config.toml
n_layer = 11
d_model = 128
n_experts = 128
experts_per_token = 6
d_expert = 32
d_shared_expert = 64
activation = "glu"
moe_layers = [0, 1, 2, 3, 4, 5, 6, 7, 8, 9, 10]
router_score = "softmax"
normalize_top_k = true
routed_scale = 1.0
balance_loss = 0.00631
balance_bias = false
shared_expert_gate = true
init_std_router = 0.0296
lr_router = 0.00162
vocab_size = 4096
norm = "rmsnorm"
norm_eps = 1e-06
tie_embeddings = "early"
optimizer = "adam_atan2"
lr = 0.00325
beta1 = 0.9
beta2 = 0.95
batch_tokens = [65536, 131072, 196608]
seq_len = 512
train_tokens = 579000000
steps = 4866
dataset = "wikipedia_en"
Below are experts of layer 7 (counted from 0) of a mixture-of-experts language model. Rows are named router (the router's row for the expert), gate (a neuron's input weights, with its number), up (a neuron's input weights, with its number) and show model dimensions 0-127. Each number is 500 + 40 x the weight over its row's rms, rounded and kept within 0 to 999. Numbers have three digits each.
Before each expert's rows: "gets" lists some tokens that make up at least twice as much of what it gets as of all text. This comes from a sample of Wikipedia text that the model never trained on. Tokens count by the router's weight.

# expert 67
gets: "am", " cl", " Cl", "cl", "l", "aw"
router:452477488453532460538504516463455417503527520436497571455491436528491485557527446460556489468566490495413476516501501538509489503480524425473506523496544462488523507502521484541498482445419466460478542473419491506474464554482514554494510536445440501493490513522433562452583488446517468471491500467583493539484519546523527538586515559544533499465567492597458539515422452553470443487493
gate0:540530599488501501482557550539482514500507507495500447542503424547462447522478480479503532593625474538559545433419459564508525487555503451474493486504513479476396408554465454504521492554494533489487471542477548529486562465492498494484488514520519542478517498587508455500516433445503428469497498546522486496505476412587445537542514526509526459533468495493482509569482467515487508469503
up0:503520463504464470523471526481493535552517557517485500477499511508492529489548542526430560565548478553469534532449508502449510538484394502546567465462501547588508515470546560442451561553489459531594499475511489487474519557511575491474546487524485486523536572453563526534510613463503565488519487556498501565456501449486462527468508500506487498461588436465500505412486547518545452495510

# expert 18
gets: " |", "|", ";", " —;", " dam", " Reg"
router:505571492470483512523491573450441566493512408496460433483466506545515505513510506547530477480561469453507438516530501497455414525472466477533470517434518447493523421563549537516494490527490449489509497565516528479474494511533456497528571467436482449461473462459573533512470454494542492471402518444464479499540459471530503427474505539451542588530457535469546558487490489577418480541527
gate0:574465608530562441505520511492519479490550499518509505528507480437483501561519486481548508499472498552489520424483451521511526491497465466525518416481513553465419536538578516462412515523424527536424502507434448533491539513493547464511516466484385495516495490488477462392524458499419469502502446511482556531470470527471501544483542469567489505533514499498451469510424489443514522432461
up0:511509476559544514492522512526471537492525497466519466445484440479438506518548447511478545550503535466512536425402439529488484590494509464435485471499481477594475539467528521468494517512451469516430554499493463500459582441501406481554485482479436543531536513521478532467521535536449464579483469492548537482518534507478483442433482397446414524533449457510489521554451507465506530458490

# expert 104
gets: "er", "on", "son", "ie", "ton", "y"
router:512485573452474525424553518504526509489558526433517522512495434513490473534548518472536516528477511521547551522496437521454500436565508442458529428526534486487513513485536505548555519516449438422458446560392486568472499488538504471495429506457455523440502476475530545493491485535540434521526504550533552496494518479505498494447433476445514422425441490555558442503459535511433494517436
gate0:479523581523509536527531534501602463480519445490435520547526500496527520461451512468545530489538550454463564482514486506475530485485496462523583543576485487565487464438526500542441410467483505490597509477491443533464475487472488458460496451550523459501486547518490481451547482484466406505548504492575435503521475444491492406535430502502501536531493544545441534538538570568521485485542
up0:518475499503481533501493512565557514456552531482417518529432479467537536488451482543469513430535505557542530530488528485494486491430426475554561523502484389515468471481526457421554551398431540518511475472464481560493421472559464537519427481497487492524513570525547542500518537552475478468470499498562506597507474494496476514464456555467437508502500517477425520485544445510514501557486

# expert 85
gets: "ing", "ant", "er", "al", "ic", " music"
router:469497535490508481399464480469416525479490422514494487514505532508488438520458465483541498485525533543555464448509492450531496484482498534532460503545536533511502525502563523546523443494558492436507505559530446512574480430448490467524509447446437489535577437467466440486524480558455520558507503538536481461536460454547422501479411452461526450507435602480504529508455577472508509518558
gate0:498515552549527500519527547483453494470490539451505566456454510545516481466422587439571509542486514539475528507541495466557549474493514463475531494547590522520547507513502465468441566544494568475531477519515470524500584487502490455545497563469461534503512518551512404429525512403463440560434559490529508474542486530567405516479457510484547431441521525527488458480537482501506473511514
up0:460506481528470453563439464565486492408471473479459491476525538572554495489492557532501469488517483433460471500511487446493475438429453544568567504509529583494510494476540469537536556479485569413480412465499486505490452514468423487571520528493479533481480510537537533527549498519534426483485520473492535489475488563407529546575512499473485511598522440485475480519521457478474568533527

# expert 19
gets: " |", " to", "|", " would", ";", " was"
router:502549521503449534544518504458443551532547443508436496541502482544579540516578545527464556489558498468491465543472476425454425509518491539499542485449501440445468455539479502530512509486512491488558463553465537497543514520512479486441443426485473478561474474524536506549405549417524394493463493471477489426484436449551526459480501476395525464530495532474484487520483506507541463525544
gate0:545550502537486511512546534528490496638447519440491541475523489523599473503523471534481510493522445450467480516425479479523483448491505512434490460502466446507521523578503512474515530575491503445525494416482453531467482483545399448537509471452407497535523510511454480535537482493429480581569517514553522498474561517453454494517527489495399495517503510490515528437553502508493536426466
up0:487500394492489466491536489446515478419473475510480514577512530517488509519518564415476416447486547477450492447531488534472508572464526554493562423504512534564504477401538443519499575499501538448538562469461544478454459531513533522484545516410513545488525521504490543476494426450528458434500459422513529466507492560523490525493521487546509468437570482534533547490472473486497520559503

# expert 50
gets: "p", "op", "ip", "ph", "m", "et"
router:469534540499493436453445462420555448526496471476550480485573459488479501570491457459525509468547543501615404534501526513464527487474485451514489569593540470579518577476534542533543466415478429443455518493442445522486551522515513500468527502538478592475435503500436438477491484483530515558487455492465505494511547469524480505466505484555493528481479484514524497475576461476464505475506
gate0:541488556572426467485496527467563466480525560508556545491471420497524587485593513424479491508524449525529534509573453471455513428580471523557598524511513477474434489534426549459563478562504488552515457500517488561495495496567475525533472518548483495533442471558425427511501507523525546514553593461505478462514531482482481483515482533488495502507517530485475523527440493540488472516476
up0:540498458522515575502520531437491530504532447476566472578510560482537508464470513500481510559492534520454506538502480513477524522474460459550533519506513497473541529502505561486523566439530466466523587549527545555539495464550510568548428506527508415457438437502501609480489515492499496561572485558498472455592489431473463493512451550484458549483488510560585559467551527526477521478529

# expert 64
gets: "\n", ")\n", ".\n", "\n\n", " re", " al"
router:483542458480537533508464481489422450399473548481500515526459572447503475485461446487480541505487468528505487533432433546447456530467553495496428468491540585474546472504549535483478506532526536559510543519453445430482449547453486554484573449584476553447479524479511480526487490499524516444515470558457506556544478452404520559518495447453501538517433499513425525521502465508497522534550
gate0:500492524538381501447556575556530508498439448481461492504474493500471517580487466503561549507494565580444523450553511562450526517548492504580496509517508455425472607444447490448537487492496516543461457500596453539521507525478459592513557438511465516497523517557471433497496488456484466533476510476442511557503509499537512486549505507531461558465468528461474499563480508517525501485498
up0:454489513495551490561503480547475487540489453523585579510575479522528479507467576530560479495508480586511556564455486527534547500528546485437507466509512490493532513438508517441413447526455505527426501528531493525539483544557491466537494621423520526477502582560495497540515507555568490506480423486515486529483517496455498592464461518427509493515561516543520483477450500485527451498543

# expert 83
gets: "\n", "-", ")\n", "\n\n", " |\n", ";\n"
router:482477614494565498495451442461593501529496516461517495505427487484462436465464463497454462471503481484563539505559527476473513504441580472504540456468398521436533464466506535527538441525491495437454513537577511469438476541457527537476552466560489541508466576485492514496468504528506588467474469511464475577505523451503499473578542479514522456507439447441476524471503497503440510543493
gate0:560492531515504503510498446535465477546471549589473562515497491504527532480606484529577579523491506461497468477484420444509502499655532545504472481530529509510504530539525574500468534495467517532516493467568440542466531493504492480546486495486525443435451515566520446434529553446560498483485499468487475519564490461554478507494531496612480488435502527532464502510456507485507549494428
up0:550504528422505547593444531484443478606450595482478550517503488510496519466517497469523537525503524491543433459434458526527468441595521484498511469487504416452544517542514509453521466497512477457436567495560540503483534501519483543503510450500463522466433513550410538461474456521518523491449514498471487485520490522526551459552462483557515470456562492520472549498415523451503590476492

# expert 127
gets: " with", "ing", "ed", " of", "ated", "ating"
router:496541524538420525468545534479470500455480495508463490504481497497579544473436508472474502564546464516447568479489499531514550511517496577465534525478475491455461442523525524518540418423626529515492487502558522459541531507509531479510446464445447473508482471518535504475524478493453505533536472550520442459544439502478550551448466480515416475542554550558503535601526608461509477528487
gate1:545471507510517513445465525548481498504505512487520559527486472454566530422486513578461528450529539565487514418561453485550440476499481501528511541518513434527446526419537554436501518500536583446516488417487477468483493545626491476550524474501501454529497453467479551578537479484441511471487573471453494537510537517522443462513483578508461431446509468567506496464459509529484547517518
up1:462493476515481496422481543489563431528506450535545508552520507527513518543451515533518484541536514545530504448480518523490499503447482533552566520485536459500469503445535549420442513507523565510451511495439490376539598579545466511484576478544502483473425491547522526550438455496482528473503497427540489483503475438542571523489450545468476551495504520523438428541560496469482481564504

# expert 26
gets: "ian", "ic", "an", "ish", "us", " American"
router:460533545520497527455511524502531512407558515515469493501559464517481451534486488470494564486501549535575497473514518570505529492559530499481494450587540559537459510480499542614480463499417574503456438517490507496487559448477468461532479491502512579431503568526493572518529445566553463534474552539502447447511527472525493531535391472514473437478422506490502478491492529498496457455534
gate0:484538456500476414404593479517532459551522515556529550490500483469512518502509494506510462522525537529446594543496445494530497491524470555420500483522515557511480525501503501505517480520487571537563473476409445513558558484498525498577511464474510497468472541553427480520486509437504471588452612462468467499467487471579511481545516497534586489528483477536489444507477460554540484466560
up0:541525540491522542488472507504493520512415512523465474567470504508510506463475521555496460485473551438480512577418615534468488553557559499519504534514517506449566476465520538506603531567461396609508497556537535499505508466547482514527514505528488493552618485477488460516442527489474517425491478529455495537461513546482475492524513512506514481525457497479562486590541498535482547503548

# expert 60
gets: "it", "–", "ed", " Man", "ated", " ent"
router:506468477496507485459472484500525460524541486536516512521432511500484576537478527493504524541509520515509567553513567583452491516531508505494539467487496518465511491425481534463495408516538485573530484520501522513558552482474552428494531517431457570580528487466552552552525424474471582536562487555458456530480542491603491544480551564506519508568509592509501484426515589518521491506537
gate0:502447520452510467506548525503466495429496444489440566567493493557513543526459474511494559485458481519451520474485469492542527459526492526572494513507530504498487632497448533473511543590550470528574453547425453493453485496508504560510502498428440525489514515555522441491451517452501508501526459511516483509409529531565379466516521540427457501440539499515515537522507520484472446492432
up0:547499512510562548472516521420484469488510542493539541476465562441494528431482475525543538540515512488502483501516470534534503439479536504539492470382463514588569532494482466533512487521565432466426466450515482529451466490549531449583538475475482552453486551513519578508558563522476446509554557489471538469474489547521458513479455476517525599561505454455544556499430498486456492518537

# expert 100
gets: "or", "al", "ion", "er", "ation", "ment"
router:453446560509457486407562489409522517489541502507568500505499466473570469531442443497516447423478456535553565447495539536503504491508525489504485530560508581432546501588509480530546399521590544452522501503482510543485522488508490507560514518556512523538506524520511531544526469564468492534446542550510481497530493451453514503539442469488546490466485542402502463444492529443487458538520
gate0:480435510486516496467522498460573524481519448554490505519560499425541491540494548474505567429497479462465478497497460389505481423475438467520529471479456512492565441501452501404504504478543490551501524517530512480505420487537466499492421543477473523455488463485487450503487479500544514512487436519485438466455537487547521456567436539574454534449487494500380438470504541428556506527501
up0:537460574418493546580465474474584531487518502490522519520508498508540462484524481421500548543505531499486560541502506454488563422519497519604516532487536452492529446482450500515474575505458538543506489568480469449530497546474487523503500540552541557530546501437577460491508538496531483519519492446405478509598523430514517464458469571515493479555432456542499496426541505503449517504508

# expert 109
gets: "s", " and", " &", "z", " Col", "ers"
router:462464500447460527508476457504491451480431564594504497486515489474489477504564561450498462533556576444451470534570476456435470552581523481475500478530508560441467535484485573431488560520508444538515492498530429558453575462485462443508533542543520498394552518511461487499461469472505563476487486470530577531457512471489496497495523534486464455518484453516449437521480522467550505450459
gate0:491558565557504526481527535555517475465531496507515508520539539485528555480509524522532462452464490526475536517478460503483507497482516465476528559499528543524445559563490512564513499485492510520424471542453583479551414566544438517505554469504487519470489469587468488519481478478421514529584559539517500508480598412519485538435541499479467465524407570475410494438527515491471472433535
up0:527532498520539498446517475461406457481451493500493487574500427500472484464457527514432514472497520444503468470545474476500475541414521542478533487545492504587474465511413475507558523498522512550531547593454510524476569452561539503465468519548538481489449521502543515525517555507458514495517486499497579450462450509464499433473551498496558505543450453405486509529482476440420543398499

# expert 68
gets: "%", " l", "O", "y", " one", "th"
router:481474452496461542465503516525548497529476476440455486510525462547458515558526524544484494570493496503525521477482519583570450549482476469502515449463479533513515490442495463439530500507470537527442478450497527533483515479474570452558500470500486525495497444455439534482544575587489398545491538469461600506465510550410510589521555579545519423533527496445554481495497478521523489515578
gate0:537480557474490461583560517518505485489412430510503531458491460513538486500547512527484535489516437483528507488543502566484520538502504508501516468574490577552540485470534542459509569455569513554432553474454445515494523492524436550443561477444437487450483539540476440495489493481394487459507516506498550443469493472515487502493517582557577472496456563499459471574523590509515497448481
up0:488473504416457475548515538477499574435436468472496472550458505460504507547506431469527494595483411474546496527492515498449458497524499452512478537539485527448520385506566506507447533462473487488464499468418513481520531499523534519497546436472422514448501553480591507511542531468496510524479567511476530515484465581528485517463552557459559576533490531471512531416516567502557486502513

# expert 24
gets: " |", ":", " n", " N", ";", "om"
router:469489526551506490512491593477465481553521455538489448517454469473546504525553506528473449527567525454549452481501496469492427525495454455494471527415544499542555454545512501496533448471465413526533458560529545563455474571551507517493464487541540476426528540529517517416440497541499480428466568453464480459559418515523489523424495501477491532469493459464508453444456470520508447472564
gate0:529516547501527487444525551453548524500535515500492498513536490520493528546492493474587468488476556494464521505538527524542507498503485449518532478560474581475462468461455522451481511469496565464464452548507511598526494453476449513545478523493526471440486448466452486485532550438498478496403504554582467530413539449415536493480561467597436545498454533577417488563469471507490500541470
up0:473507556511525503512560493505560545428462468466508475517498546420532505505500576493568512484529559460513523510474533450532459436526426492571484513511459517527449464489461535498460491546569611581553505535571541479564467420543497448544486489453531471480517495431506498444541459479572487496451432466534465522461469451498561545538508430546484444498500486532544498543527487500481500461519